Weights of a small mixture-of-experts language model, trained from scratch on English Wikipedia.
Experts: 192 experts in each of 10 layers, 96 GELU neurons an expert, 4 picks a token, a softmax router.
Below are experts of layer 3 (counted from 0) of a mixture-of-experts language model. Rows are named router (the router's row for the expert), down (a neuron's output weights, with its number) and show model dimensions 0-191. Each number is 50 + 10 x the weight over its row's rms, rounded and kept within 0 to 99.
After each expert's rows: a language model's description of what the expert responds to. This comes from a sample of Wikipedia text that the model never trained on.

# expert 54
router:39 60 56 37 56 55 52 54 38 48 42 57 49 50 56 50 61 44 48 35 46 33 57 38 40 49 63 52 35 51 31 50 44 60 58 39 69 36 49 49 53 54 40 72 49 53 51 47 50 40 59 62 43 40 60 58 61 53 77 38 44 43 63 45 22 52 67 41 59 57 53 48 59 33 49 61 43 55 42 62 49 37 47 34 78 47 55 53 63 64 49 61 39 31 43 70 59 68 65 61 38 63 50 47 53 42 53 50 60 29 45 59 54 36 52 61 59 52 52 69 43 62 64 52 40 69 58 66 41 48 47 58 27 51 33 49 54 30 49 42 47 45 48 49 45 54 43 36 58 51 55 51 45 35 50 42 48 74 51 52 47 45 54 50 62 47 42 47 48 44 51 51 47 55 63 53 42 58 54 38 37 58 55 38 56 51 61 40 70 44 52 53
down0:51 45 39 46 47 38 58 32 39 57 33 48 55 54 52 58 64 51 54 51 57 46 58 45 52 47 60 40 59 49 52 46 39 39 47 50 73 59 52 50 49 46 72 48 43 57 49 53 43 37 46 54 62 42 60 50 53 43 49 38 32 55 42 46 72 35 61 77 44 47 54 66 53 34 42 63 50 53 25 49 60 47 37 62 75 57 57 38 66 43 38 35 58 50 56 46 58 32 59 55 51 44 42 48 25 50 52 53 58 53 52 65 55 52 59 45 58 44 32 52 48 58 73 48 28 55 46 45 68 42 57 45 68 63 42 28 41 47 60 60 50 31 53 49 66 46 43 43 48 44 61 48 54 63 31 37 58 69 55 43 46 60 49 46 59 39 52 51 44 53 54 68 57 33 38 52 41 51 58 42 55 52 36 54 60 53 59 56 38 51 60 34
Colons, pipes, verbs

# expert 23
router:58 41 56 39 61 37 50 56 57 48 50 52 58 58 48 55 70 57 40 45 52 50 40 56 54 47 30 30 50 50 30 34 41 44 38 54 57 65 48 50 43 50 45 57 33 66 53 49 38 53 50 54 55 58 50 53 43 39 55 57 50 67 68 50 42 55 41 40 75 14 55 36 47 49 50 55 65 65 63 43 52 51 58 27 50 53 48 31 53 55 36 34 38 24 45 59 29 49 47 73 53 45 47 49 68 58 60 60 44 50 66 43 57 42 44 52 56 44 48 54 46 50 56 47 68 50 55 51 50 55 64 61 63 53 41 28 29 48 52 47 48 52 42 50 66 54 54 40 50 51 43 54 52 59 64 50 48 57 33 38 57 52 46 61 59 56 64 61 46 63 47 57 53 56 34 41 66 59 46 31 31 46 44 43 55 43 65 50 46 54 58 52
down0:44 46 55 43 54 55 47 57 48 43 60 27 41 49 48 52 59 57 54 64 29 30 48 58 47 35 44 41 48 51 41 40 47 52 49 44 44 41 43 56 42 38 45 42 43 31 54 48 39 47 46 49 64 31 41 58 45 47 44 37 42 40 76 41 51 41 51 55 49 65 60 40 55 48 46 56 44 44 40 39 34 64 56 48 65 40 42 58 48 54 59 52 48 49 49 38 46 47 69 47 75 62 61 45 38 54 46 65 47 57 56 39 48 51 41 42 67 41 63 51 40 48 65 67 50 58 37 49 44 64 53 60 54 59 58 38 73 71 50 66 57 46 52 50 62 44 46 42 52 77 41 49 46 60 44 62 40 70 63 47 51 69 51 61 64 45 27 56 79 40 52 41 48 40 53 54 53 45 51 57 59 48 48 65 35 45 37 61 27 55 42 49
Name-joining conjunctions

# expert 38
router:66 49 50 57 66 48 49 50 54 71 39 52 80 40 52 46 63 71 55 38 46 34 53 38 50 45 52 67 48 50 38 64 36 56 52 58 55 60 53 49 65 49 51 48 34 34 42 49 48 54 39 24 53 53 53 43 41 48 58 52 59 51 44 40 56 37 67 47 28 54 61 72 62 47 50 37 62 31 69 58 50 44 58 60 44 45 46 45 44 57 57 53 34 69 50 33 40 55 40 37 60 51 52 62 65 51 39 45 55 53 60 36 43 64 46 57 43 47 21 48 60 66 77 46 49 50 46 52 42 45 43 52 40 54 52 69 37 47 35 69 48 38 62 49 45 63 44 42 56 34 50 45 49 53 52 48 53 35 40 48 40 43 59 41 57 46 62 36 41 50 49 57 58 45 52 50 46 59 53 46 51 55 63 52 41 53 33 50 39 48 50 67
down1:51 39 34 41 46 37 73 59 58 46 45 48 49 46 49 47 53 55 37 62 57 56 61 69 59 51 45 57 48 52 44 17 55 51 46 41 31 44 43 56 36 48 50 50 32 59 65 46 35 42 60 46 39 60 45 63 37 35 58 49 15 43 47 42 52 61 46 43 28 56 36 42 40 43 48 59 57 50 43 48 50 52 69 48 56 37 67 42 49 60 64 43 65 64 58 55 40 55 47 39 68 49 57 55 44 67 57 40 42 55 49 45 45 59 57 50 46 53 61 38 41 45 44 59 54 40 65 50 41 46 61 57 43 38 50 55 40 60 47 48 54 43 47 47 68 66 70 45 57 48 51 44 43 40 45 37 41 52 64 47 76 58 58 61 46 62 33 52 33 71 49 44 56 47 54 66 58 56 54 32 33 38 46 62 56 52 56 58 43 52 56 48
Syllables vi and cho

# expert 13
router:54 40 54 51 35 49 48 51 51 53 55 42 63 47 49 30 61 36 31 30 49 61 50 50 51 46 41 33 47 51 29 50 55 52 41 36 69 59 35 49 53 42 45 43 38 59 55 54 48 44 44 77 49 58 21 45 54 51 52 56 48 57 55 51 29 61 42 48 45 48 54 21 52 48 50 61 45 49 59 66 54 57 53 60 61 48 53 36 36 51 39 53 45 42 43 70 48 57 47 65 54 35 57 55 58 48 58 46 43 33 45 51 53 52 48 48 48 46 51 59 48 50 60 57 73 51 60 54 47 56 56 51 41 36 41 46 41 42 44 47 38 81 29 50 59 51 57 58 36 68 53 54 54 47 51 55 62 58 60 47 55 38 54 57 72 59 50 47 56 75 48 48 42 52 29 38 50 45 51 53 37 29 58 40 62 34 52 50 66 58 67 60
down0:35 48 56 48 43 35 41 48 53 59 49 59 52 41 60 47 63 70 50 68 48 74 50 46 39 56 50 46 57 50 50 59 53 50 44 61 53 68 47 45 41 42 55 61 63 53 79 48 62 42 51 54 37 56 47 54 60 49 50 44 50 41 56 59 56 35 35 46 39 53 57 46 61 42 38 57 56 46 46 50 48 42 38 43 51 55 46 47 38 47 56 44 48 43 54 33 74 31 59 45 55 55 43 47 19 62 47 41 35 34 56 48 75 40 44 58 42 57 54 50 52 53 33 59 59 67 71 58 45 56 32 51 51 62 44 27 34 54 65 47 46 41 50 43 39 55 45 43 59 52 71 61 37 41 68 64 37 46 37 34 54 64 41 68 59 41 34 64 48 42 51 47 62 47 51 61 56 46 42 53 42 58 32 58 51 55 54 59 40 44 62 43
Nationality and former adjectives

# expert 5
router:62 54 41 43 60 49 45 48 47 47 47 54 63 50 33 44 57 71 43 44 46 56 66 40 51 55 54 32 35 57 40 35 27 58 52 58 53 39 74 42 27 44 43 38 52 40 63 63 40 46 60 57 61 52 60 63 50 57 47 57 48 29 43 52 54 45 51 51 38 53 51 36 48 53 33 40 65 28 53 44 63 47 50 36 35 57 55 55 39 68 60 48 38 49 55 46 46 70 61 65 38 45 60 61 68 51 47 48 54 56 60 39 57 56 38 53 36 50 39 48 46 69 41 37 67 47 41 53 42 42 48 49 32 48 39 33 44 60 50 54 56 62 47 50 50 45 44 52 59 42 54 61 52 46 47 40 46 43 52 50 70 41 49 59 43 35 66 59 37 33 53 63 59 74 55 49 47 39 53 24 58 48 75 53 41 63 53 48 39 55 48 53
down1:47 45 53 58 48 53 55 49 49 45 49 49 39 63 37 49 56 52 42 60 41 64 51 50 57 50 32 51 49 50 49 60 49 52 48 48 43 50 55 53 50 53 33 50 49 44 58 68 40 51 50 72 58 47 50 49 47 47 57 77 46 44 44 51 73 30 63 39 62 53 52 36 60 29 28 53 62 56 50 62 33 56 71 43 57 41 55 47 59 51 48 46 48 29 44 36 65 56 38 41 53 56 36 69 35 57 60 55 42 70 38 55 68 40 67 56 72 66 66 53 45 72 57 53 48 34 55 63 35 57 39 44 36 64 63 47 47 48 49 54 52 37 50 45 54 58 51 33 43 33 62 43 36 55 56 39 43 72 50 32 45 41 59 54 46 57 57 65 69 49 55 57 47 54 54 45 49 46 44 47 45 54 35 43 34 59 37 42 34 40 50 56
Se/Te word starts

# expert 31
router:45 54 39 62 42 44 51 50 36 27 37 35 46 59 30 50 46 46 50 42 63 51 57 39 47 23 43 46 44 51 40 42 41 58 61 36 54 48 52 37 61 31 63 58 63 36 71 45 49 41 61 71 44 61 51 49 53 66 53 44 58 41 52 35 51 43 58 46 35 61 69 53 64 60 51 47 48 40 39 53 33 37 52 64 72 62 64 76 47 47 52 49 47 46 54 48 46 55 48 63 48 58 48 43 39 44 39 48 67 44 41 41 46 30 45 44 45 66 41 51 39 48 53 46 56 50 35 65 50 54 52 49 48 52 57 38 73 40 47 54 47 50 35 50 42 34 65 48 47 33 47 75 44 41 46 53 60 42 43 53 48 50 62 54 48 49 52 51 42 47 54 49 58 55 51 39 65 33 48 52 65 45 50 27 31 64 29 51 52 37 52 53
down1:53 36 48 42 53 56 50 49 35 61 45 54 47 49 44 44 77 65 29 52 49 44 62 55 60 48 50 47 42 48 45 41 32 49 52 66 57 37 40 56 54 34 62 38 34 53 39 54 62 44 51 35 56 55 24 54 57 40 59 41 60 61 52 48 54 72 66 50 44 56 36 45 51 60 58 53 48 38 35 44 51 45 50 49 47 48 51 50 64 60 54 64 61 56 47 54 55 49 42 42 56 48 33 49 62 51 70 56 55 65 39 57 58 66 32 53 63 37 56 63 65 51 64 63 46 52 55 41 40 20 36 42 41 44 60 46 58 36 35 49 37 37 47 49 54 52 57 42 35 48 52 65 43 52 56 33 55 46 44 46 48 57 71 60 67 63 52 70 55 55 50 54 51 25 51 62 57 48 49 43 66 42 44 48 54 42 44 54 56 44 26 36
Numeric table values

# expert 34
router:55 31 47 44 43 93 59 39 54 49 45 49 48 52 44 53 52 48 45 62 40 62 28 21 36 54 47 53 55 49 48 49 47 50 69 53 46 42 32 53 44 60 43 51 46 54 56 37 55 43 38 45 40 62 49 48 55 43 50 46 57 54 51 54 53 28 57 54 43 33 64 48 44 49 51 63 60 36 58 64 43 49 59 40 42 41 55 58 43 57 29 65 46 56 53 47 52 42 48 47 50 49 55 56 48 50 54 35 31 69 54 48 37 59 55 49 68 40 54 43 44 36 75 51 45 51 71 52 45 56 46 58 39 57 34 60 52 50 42 56 67 57 54 49 43 50 59 66 67 57 64 52 43 48 51 55 58 54 44 37 47 41 44 40 59 40 69 68 44 36 48 51 66 55 82 49 77 57 39 58 52 41 43 54 50 53 57 49 39 46 57 50
down1:55 60 49 55 34 36 41 48 47 58 45 53 56 37 52 54 33 60 47 58 64 53 47 60 43 46 42 43 48 44 27 72 43 59 55 35 49 52 61 58 48 35 51 39 59 30 50 64 55 56 35 52 46 39 41 56 36 62 48 55 63 62 53 53 57 63 32 41 46 40 42 46 59 43 56 42 43 66 63 46 56 48 82 62 36 60 51 56 57 51 50 53 69 66 54 52 57 53 56 52 45 71 33 52 47 52 35 34 62 41 59 35 58 28 61 51 50 58 56 61 69 44 59 56 54 50 56 55 41 60 48 45 52 44 66 58 55 31 55 53 50 47 61 49 50 30 42 46 50 63 44 49 53 44 40 45 28 45 21 60 29 59 50 47 54 49 40 35 61 43 38 45 40 63 47 51 35 47 54 37 65 36 48 43 58 51 53 53 45 59 54 59
-ow pieces, clause conjunctions

# expert 58
router:52 32 43 39 63 55 49 48 56 51 54 50 44 56 39 56 43 57 45 48 49 54 36 62 52 45 40 74 60 50 61 48 52 46 55 59 61 45 57 43 52 58 42 46 28 27 49 45 43 49 38 50 47 27 55 46 48 43 40 46 58 43 49 57 47 53 42 45 41 72 51 51 54 43 51 44 56 50 45 45 49 32 61 50 44 40 59 46 61 37 59 57 50 42 59 72 45 50 46 47 38 38 65 43 50 54 70 41 48 35 43 53 59 44 49 38 45 55 40 32 57 39 52 32 58 51 44 50 50 54 70 45 61 53 48 42 31 41 63 70 67 63 55 49 74 56 51 49 46 38 57 62 52 50 53 72 56 41 59 60 44 70 57 58 65 47 45 54 36 46 29 61 46 57 54 53 63 42 47 39 43 70 45 41 58 83 65 49 41 54 23 37
down1:61 44 38 43 57 34 53 45 53 53 43 55 43 34 48 64 43 38 46 42 41 48 78 58 52 47 51 51 55 50 53 38 62 48 50 48 51 50 53 43 57 71 60 51 53 37 49 44 56 60 38 28 50 58 54 48 75 43 34 66 49 56 40 68 66 51 57 64 74 48 45 43 55 58 47 49 46 44 58 47 43 43 55 55 71 41 63 55 43 59 55 39 53 46 60 41 63 35 43 50 62 47 43 45 42 42 37 35 53 65 56 57 23 30 41 41 51 36 39 50 64 42 59 49 57 45 69 51 53 41 64 64 57 67 64 45 54 48 53 44 42 37 53 48 47 48 53 43 46 31 60 65 57 42 56 31 46 48 52 67 40 47 46 52 50 58 43 55 29 47 45 45 33 51 44 81 48 42 49 52 44 54 44 44 39 40 58 56 46 55 49 76
Mid-word th and z

# expert 62
router:46 39 53 60 41 72 41 41 40 42 53 58 48 48 38 44 56 75 30 48 47 48 52 67 46 47 50 39 45 50 22 48 54 63 43 65 46 54 48 37 49 43 65 52 40 49 61 30 44 38 46 59 45 46 66 44 53 66 49 61 50 52 28 54 44 31 57 54 49 55 59 57 60 55 50 42 65 46 44 70 59 62 45 40 65 53 45 33 50 54 67 58 50 60 54 47 44 61 35 55 33 61 57 59 39 50 70 39 63 55 48 71 36 35 48 39 35 46 49 60 41 54 46 55 53 50 61 42 31 46 54 53 55 47 60 47 52 84 58 41 44 42 63 50 37 50 61 54 60 42 52 45 50 62 43 57 51 52 56 54 56 54 58 37 42 54 59 54 51 27 39 60 27 68 60 45 51 50 42 52 27 49 43 34 45 55 48 50 44 58 57 51
down1:46 49 60 45 62 39 49 44 59 59 53 53 42 58 49 37 42 61 64 34 58 39 41 52 46 62 50 62 37 41 41 56 44 42 58 34 55 57 74 51 64 52 48 35 39 50 51 50 48 50 21 45 66 44 70 48 58 54 44 49 59 34 56 55 42 48 60 58 38 48 51 54 56 40 43 51 58 69 43 62 49 62 66 60 49 48 44 55 73 70 62 65 38 46 56 32 55 57 44 47 48 58 47 52 53 45 60 40 63 66 36 48 51 59 44 48 53 31 62 63 51 58 36 68 38 59 65 35 52 62 61 46 52 68 50 29 52 47 66 32 47 34 44 49 55 38 44 52 56 57 49 34 44 47 56 53 32 35 39 41 58 65 44 49 56 42 49 49 37 40 43 59 53 55 40 51 60 45 44 35 53 45 44 29 37 51 78 46 48 45 43 53
Name syllables

# expert 0
router:44 38 56 61 46 37 57 59 27 55 46 60 52 61 54 37 45 48 34 40 50 49 43 46 45 41 50 52 48 51 60 44 53 63 31 46 43 32 63 24 56 42 50 50 46 43 49 56 59 57 40 62 56 36 60 54 58 70 60 51 52 57 58 49 47 42 57 44 47 22 37 46 60 50 48 53 52 62 30 38 59 48 43 52 53 59 46 50 36 21 39 50 72 61 46 55 21 46 71 50 43 50 56 43 49 60 52 48 62 61 42 69 29 24 60 50 44 58 33 46 58 50 50 47 40 50 52 53 43 52 73 56 54 51 62 47 58 57 44 53 57 51 37 51 60 42 56 38 35 54 40 62 54 51 50 36 45 46 42 63 48 45 65 51 51 47 55 46 50 43 64 63 36 67 51 49 73 59 62 43 69 38 57 56 48 45 46 50 34 47 51 53
down0:62 45 63 41 48 68 52 34 65 67 56 44 27 62 48 44 60 45 54 52 50 69 40 62 63 46 53 42 49 55 38 65 55 44 48 35 51 58 50 46 42 29 40 39 55 42 42 49 37 49 56 58 56 45 52 61 41 44 47 58 42 33 54 44 49 52 37 51 43 36 39 47 45 64 51 37 62 35 59 56 43 40 58 48 51 49 39 40 42 44 67 56 69 49 43 69 56 57 44 58 51 55 32 60 58 58 31 63 67 47 43 45 62 38 55 48 44 71 40 60 56 33 52 56 59 37 40 40 47 61 26 41 48 33 51 53 62 30 58 59 59 43 48 39 60 60 56 63 32 57 39 47 62 54 59 50 64 63 25 61 68 37 54 61 69 56 56 57 55 56 55 40 65 37 44 44 46 50 40 50 46 50 46 58 38 45 52 60 49 51 45 44
Acronym inner capitals

# expert 52
router:57 48 59 50 52 42 50 45 39 55 71 57 55 66 45 64 62 61 38 39 58 52 51 43 58 51 56 33 56 41 46 39 52 69 49 60 59 63 46 38 59 57 51 55 39 57 58 32 50 54 39 42 43 55 71 52 39 58 50 58 53 38 50 58 50 33 64 41 52 63 42 51 66 51 44 36 66 43 53 74 52 47 41 16 59 43 51 37 57 28 63 50 56 52 65 65 50 65 41 52 41 46 52 44 45 50 63 35 59 31 41 58 40 44 57 46 31 55 55 56 62 54 53 47 58 49 35 61 56 51 62 46 62 58 40 60 44 71 54 51 55 40 45 46 53 38 34 26 51 22 58 63 55 52 49 45 62 56 57 32 46 50 50 60 43 57 41 66 52 42 64 52 58 50 52 29 50 41 57 40 39 50 57 45 55 67 58 51 52 37 46 42
down2:44 63 40 47 63 32 52 53 66 40 55 51 37 49 70 52 42 69 52 60 38 51 43 63 65 67 69 46 50 51 55 67 59 60 56 67 50 29 64 28 47 48 59 67 43 49 57 46 70 54 56 32 50 51 34 45 77 24 35 51 40 41 50 53 48 61 49 38 43 56 51 68 50 44 40 56 46 47 47 50 55 51 70 53 57 47 48 35 41 45 66 45 40 67 55 44 54 45 58 61 50 49 55 49 31 60 54 43 48 60 42 42 42 53 51 43 33 46 47 51 27 45 42 64 51 51 53 44 54 61 51 41 47 55 37 46 42 35 64 51 54 49 48 46 67 61 57 46 52 45 58 58 42 46 44 72 47 53 51 37 52 55 62 51 39 44 61 42 44 34 60 41 42 51 63 43 63 28 40 40 50 29 48 42 63 42 65 49 41 53 43 58
Word-initial consonant-a syllables

# expert 17
router:59 51 47 61 60 33 44 44 34 54 41 52 40 58 51 47 45 60 46 32 44 34 35 52 30 42 48 45 58 50 40 47 35 55 50 43 47 31 54 48 63 56 39 46 35 48 56 45 65 61 34 43 38 59 57 65 52 49 58 57 59 28 54 53 51 45 45 36 55 31 44 56 62 30 50 24 57 57 66 38 54 43 52 39 61 66 28 25 65 49 36 38 45 50 39 41 42 60 42 65 64 46 53 49 48 46 56 53 58 52 44 48 44 52 53 47 33 52 37 52 58 56 55 38 56 50 51 60 42 52 51 64 56 48 37 51 47 50 63 63 58 67 47 50 70 48 54 33 61 55 46 49 53 46 61 70 51 46 67 49 61 62 71 46 49 45 60 48 58 42 47 73 46 65 64 50 63 38 48 36 71 46 41 45 52 59 47 50 48 63 49 65
down0:47 55 63 60 41 57 50 73 42 48 30 51 60 51 31 52 43 64 44 44 49 67 42 54 50 69 50 57 52 65 56 62 70 38 41 68 56 50 50 41 48 34 44 67 41 73 55 44 44 40 50 52 41 45 71 40 54 44 52 47 60 56 69 48 51 43 33 54 41 72 67 51 39 32 39 40 45 47 53 38 67 49 61 50 58 42 54 50 52 46 52 48 42 48 40 48 57 60 33 43 37 55 48 57 47 64 49 63 53 59 41 51 48 49 43 35 37 34 45 40 48 53 56 49 41 42 47 56 54 44 62 50 60 27 38 41 38 66 50 60 67 61 64 43 35 43 51 71 59 48 51 53 59 64 51 53 36 50 38 49 45 32 49 30 44 68 53 63 59 43 49 69 36 35 62 52 49 46 47 26 46 48 42 54 42 53 43 61 48 44 59 45
Mid-word place-name syllables

# expert 48
router:49 40 42 34 55 42 44 54 43 52 56 68 55 33 75 50 61 51 34 57 44 39 52 71 58 52 55 37 57 50 60 64 58 49 46 54 42 49 50 16 58 58 45 53 41 37 48 44 58 54 36 46 41 43 59 59 58 34 46 50 68 48 36 44 37 68 42 47 45 62 48 49 63 41 50 52 49 52 36 38 45 33 60 20 69 45 58 46 60 35 45 58 41 33 47 62 59 42 53 56 54 42 82 58 53 58 53 52 63 34 45 45 62 43 52 41 58 57 47 53 59 48 51 43 49 50 50 54 51 57 54 60 51 41 47 51 48 56 52 48 60 53 62 50 59 45 64 45 47 47 58 58 51 48 71 92 60 40 35 47 45 52 63 41 41 37 56 50 56 49 45 49 34 60 33 45 62 48 46 45 45 56 36 48 53 58 50 49 40 51 37 43
down1:49 48 35 47 36 38 65 41 37 44 40 20 36 67 39 47 35 47 36 66 67 51 55 55 44 48 30 47 50 44 65 52 45 41 54 71 33 42 61 45 49 32 41 57 35 66 58 64 45 49 56 53 38 37 64 60 48 55 41 49 33 57 38 51 36 59 46 57 46 68 47 41 39 59 36 51 53 48 44 36 52 59 61 71 48 53 59 44 57 61 56 36 64 65 30 50 43 53 35 53 39 49 62 63 51 63 72 50 38 42 47 52 43 52 49 55 37 60 71 40 37 49 38 50 70 54 43 56 43 44 40 47 44 53 53 68 44 60 51 53 56 45 54 55 55 39 44 59 56 54 41 53 39 48 53 48 47 43 40 57 47 46 60 48 58 51 66 67 71 56 49 54 54 51 46 74 59 58 45 65 38 47 51 59 47 44 52 56 57 44 34 57
Foreign name syllables

# expert 40
router:44 65 56 52 56 47 57 59 47 43 58 58 55 59 50 43 48 42 27 43 56 51 56 40 45 37 52 58 39 50 43 50 64 38 40 52 40 34 50 34 43 49 53 50 51 51 60 57 34 55 55 68 48 60 45 62 59 57 48 37 46 36 59 57 32 67 46 68 63 50 48 37 60 47 50 55 56 60 47 65 60 62 47 58 38 83 66 46 50 53 49 45 54 55 55 60 53 34 47 63 28 28 53 44 64 57 53 55 44 40 59 34 51 51 53 41 49 59 26 55 56 51 56 64 60 50 62 60 54 54 62 41 23 39 59 63 43 24 47 50 56 41 46 50 55 39 45 52 35 51 44 50 52 56 47 52 81 60 39 39 67 37 40 41 69 47 56 32 45 38 53 43 52 55 40 50 47 35 52 51 33 47 59 41 41 50 48 50 62 57 61 60
down0:46 51 49 47 42 53 67 61 54 26 49 48 53 44 43 22 55 44 41 49 30 41 46 52 57 56 58 45 45 38 54 60 55 46 46 30 59 42 49 36 43 52 39 59 40 57 43 61 46 53 41 66 31 41 59 42 46 37 23 61 39 36 68 56 32 79 52 65 58 56 55 60 50 60 61 40 47 52 43 54 53 43 40 55 48 70 52 45 62 52 41 72 31 42 56 53 59 55 44 41 49 47 58 46 56 61 56 46 42 43 62 48 56 54 59 50 48 52 54 55 61 53 72 54 67 56 70 48 58 49 39 57 44 37 35 63 61 42 38 77 60 45 50 37 52 59 48 49 46 59 32 56 44 34 35 47 55 41 51 40 48 52 52 32 55 58 53 61 54 39 52 56 51 41 52 48 45 69 58 57 30 56 52 66 45 48 64 54 50 45 54 60
Competition names and placings

# expert 26
router:47 38 70 57 38 40 67 47 39 55 53 55 46 64 61 39 44 57 34 45 45 50 39 49 45 51 41 43 49 52 61 47 45 56 45 44 51 41 48 38 47 55 48 39 61 55 43 54 41 64 52 66 59 58 59 45 53 65 54 63 42 69 41 55 55 38 47 44 62 27 39 41 58 50 39 46 61 58 28 48 52 40 50 50 56 54 43 54 34 36 59 61 74 51 33 35 21 45 61 61 41 51 46 43 44 59 58 51 67 50 58 56 38 47 66 49 55 52 40 58 62 53 57 44 46 51 41 63 43 47 71 46 59 35 66 28 38 47 28 54 37 51 49 49 55 43 53 51 46 62 40 49 51 52 51 38 54 48 51 77 56 56 52 42 67 54 56 47 49 54 51 64 31 49 52 54 74 50 67 31 41 28 48 65 49 35 37 53 38 44 54 51
down1:33 44 59 64 43 59 48 58 53 49 62 31 37 50 58 47 54 55 31 49 29 64 30 55 55 42 38 37 54 39 35 39 42 53 41 47 50 30 63 51 59 37 38 44 57 47 72 69 42 43 33 60 64 36 43 49 54 61 46 61 54 51 65 55 34 64 54 77 45 42 54 55 60 49 48 36 51 46 53 55 55 47 36 53 52 48 65 36 51 55 53 50 54 37 55 58 40 48 59 61 50 47 57 72 39 65 45 50 49 51 51 60 27 42 64 64 51 56 44 50 50 48 63 46 64 48 56 51 50 42 50 39 57 25 51 44 42 44 56 60 46 63 61 48 56 37 47 49 65 43 54 61 48 39 62 32 55 55 46 36 61 65 43 44 43 36 34 60 56 56 50 41 43 48 55 52 55 44 74 37 51 71 54 67 42 53 43 51 52 64 37 52
Acronym letters

# expert 29
router:72 48 35 65 55 50 62 60 41 44 66 47 57 38 39 37 44 43 38 59 51 59 55 59 60 69 44 47 55 49 52 48 63 36 46 49 62 62 48 38 63 51 54 39 41 56 44 45 44 46 43 51 52 52 48 53 45 61 63 36 44 49 55 45 30 58 46 44 49 60 44 33 49 38 49 39 63 47 44 36 54 62 64 59 52 49 44 45 36 45 53 73 41 52 35 54 35 46 56 68 47 54 47 51 53 33 38 37 38 53 32 51 40 54 52 43 59 65 54 40 57 48 60 57 56 50 49 42 32 63 31 51 60 30 48 38 38 31 44 32 51 56 39 50 60 61 46 60 37 67 55 65 56 42 55 67 38 28 51 31 44 30 51 52 61 50 53 45 51 67 61 32 39 46 47 60 62 49 51 42 47 50 70 49 65 34 58 50 58 48 53 69
down0:40 44 54 43 64 51 53 54 48 40 78 46 53 44 49 44 47 45 35 36 48 31 47 48 62 65 46 46 63 52 37 73 71 45 43 42 55 52 55 53 56 42 60 60 50 63 63 46 49 52 48 57 48 58 63 32 51 50 43 32 42 61 43 57 29 35 56 52 33 39 57 45 63 41 54 46 48 47 47 56 44 56 47 61 53 24 45 39 53 45 46 49 42 51 50 63 47 48 59 58 62 62 45 78 54 36 57 29 39 74 54 67 47 51 38 54 53 35 59 58 44 40 55 60 44 38 33 44 48 59 52 51 44 44 64 54 55 46 53 50 46 56 45 40 53 41 61 36 53 49 52 49 48 40 56 40 30 55 52 48 46 48 39 48 56 47 50 63 34 46 63 55 44 57 68 60 46 33 47 43 40 59 55 40 66 38 74 48 40 66 79 53
Nationality adjective endings

# expert 15
router:30 62 53 68 45 52 56 55 35 46 43 52 56 55 50 52 63 48 38 45 53 55 61 44 41 35 59 56 35 39 47 48 40 42 56 42 63 39 45 54 57 40 68 60 71 34 62 57 45 63 47 75 16 61 36 47 56 55 58 55 44 47 56 30 52 56 39 68 55 47 51 46 55 50 38 45 48 54 47 60 44 44 52 35 67 57 54 68 47 70 44 59 48 46 45 60 39 49 63 44 44 38 65 58 40 38 49 51 69 31 51 51 38 40 48 46 44 70 65 44 49 79 48 59 59 56 55 51 49 52 50 68 44 48 54 65 74 42 56 58 52 59 54 49 42 50 41 54 49 48 54 68 55 56 51 48 57 52 55 56 50 40 53 60 61 55 44 52 58 38 55 54 41 54 57 41 49 33 30 62 46 38 66 33 45 69 45 51 62 56 55 55
down1:57 59 56 36 47 44 62 45 58 65 25 61 57 28 55 56 64 40 46 59 62 49 36 38 54 53 35 55 38 34 59 42 62 41 40 59 31 48 62 51 42 77 49 38 48 39 47 38 36 66 54 78 44 51 57 48 66 41 39 49 55 46 42 34 33 48 51 42 45 69 47 41 45 51 54 46 43 57 47 34 38 43 44 51 49 44 39 59 45 61 61 50 55 52 44 37 41 57 45 54 45 61 71 39 45 59 48 88 50 60 50 58 40 56 37 35 45 51 50 59 64 53 47 46 48 41 33 59 42 55 52 32 44 37 56 30 52 56 53 43 64 61 37 40 56 61 48 68 50 52 53 45 44 58 51 55 42 37 54 44 60 45 43 60 68 61 56 45 49 52 51 54 44 43 63 47 62 53 45 61 46 44 48 65 53 51 46 54 57 58 58 67
Table number cells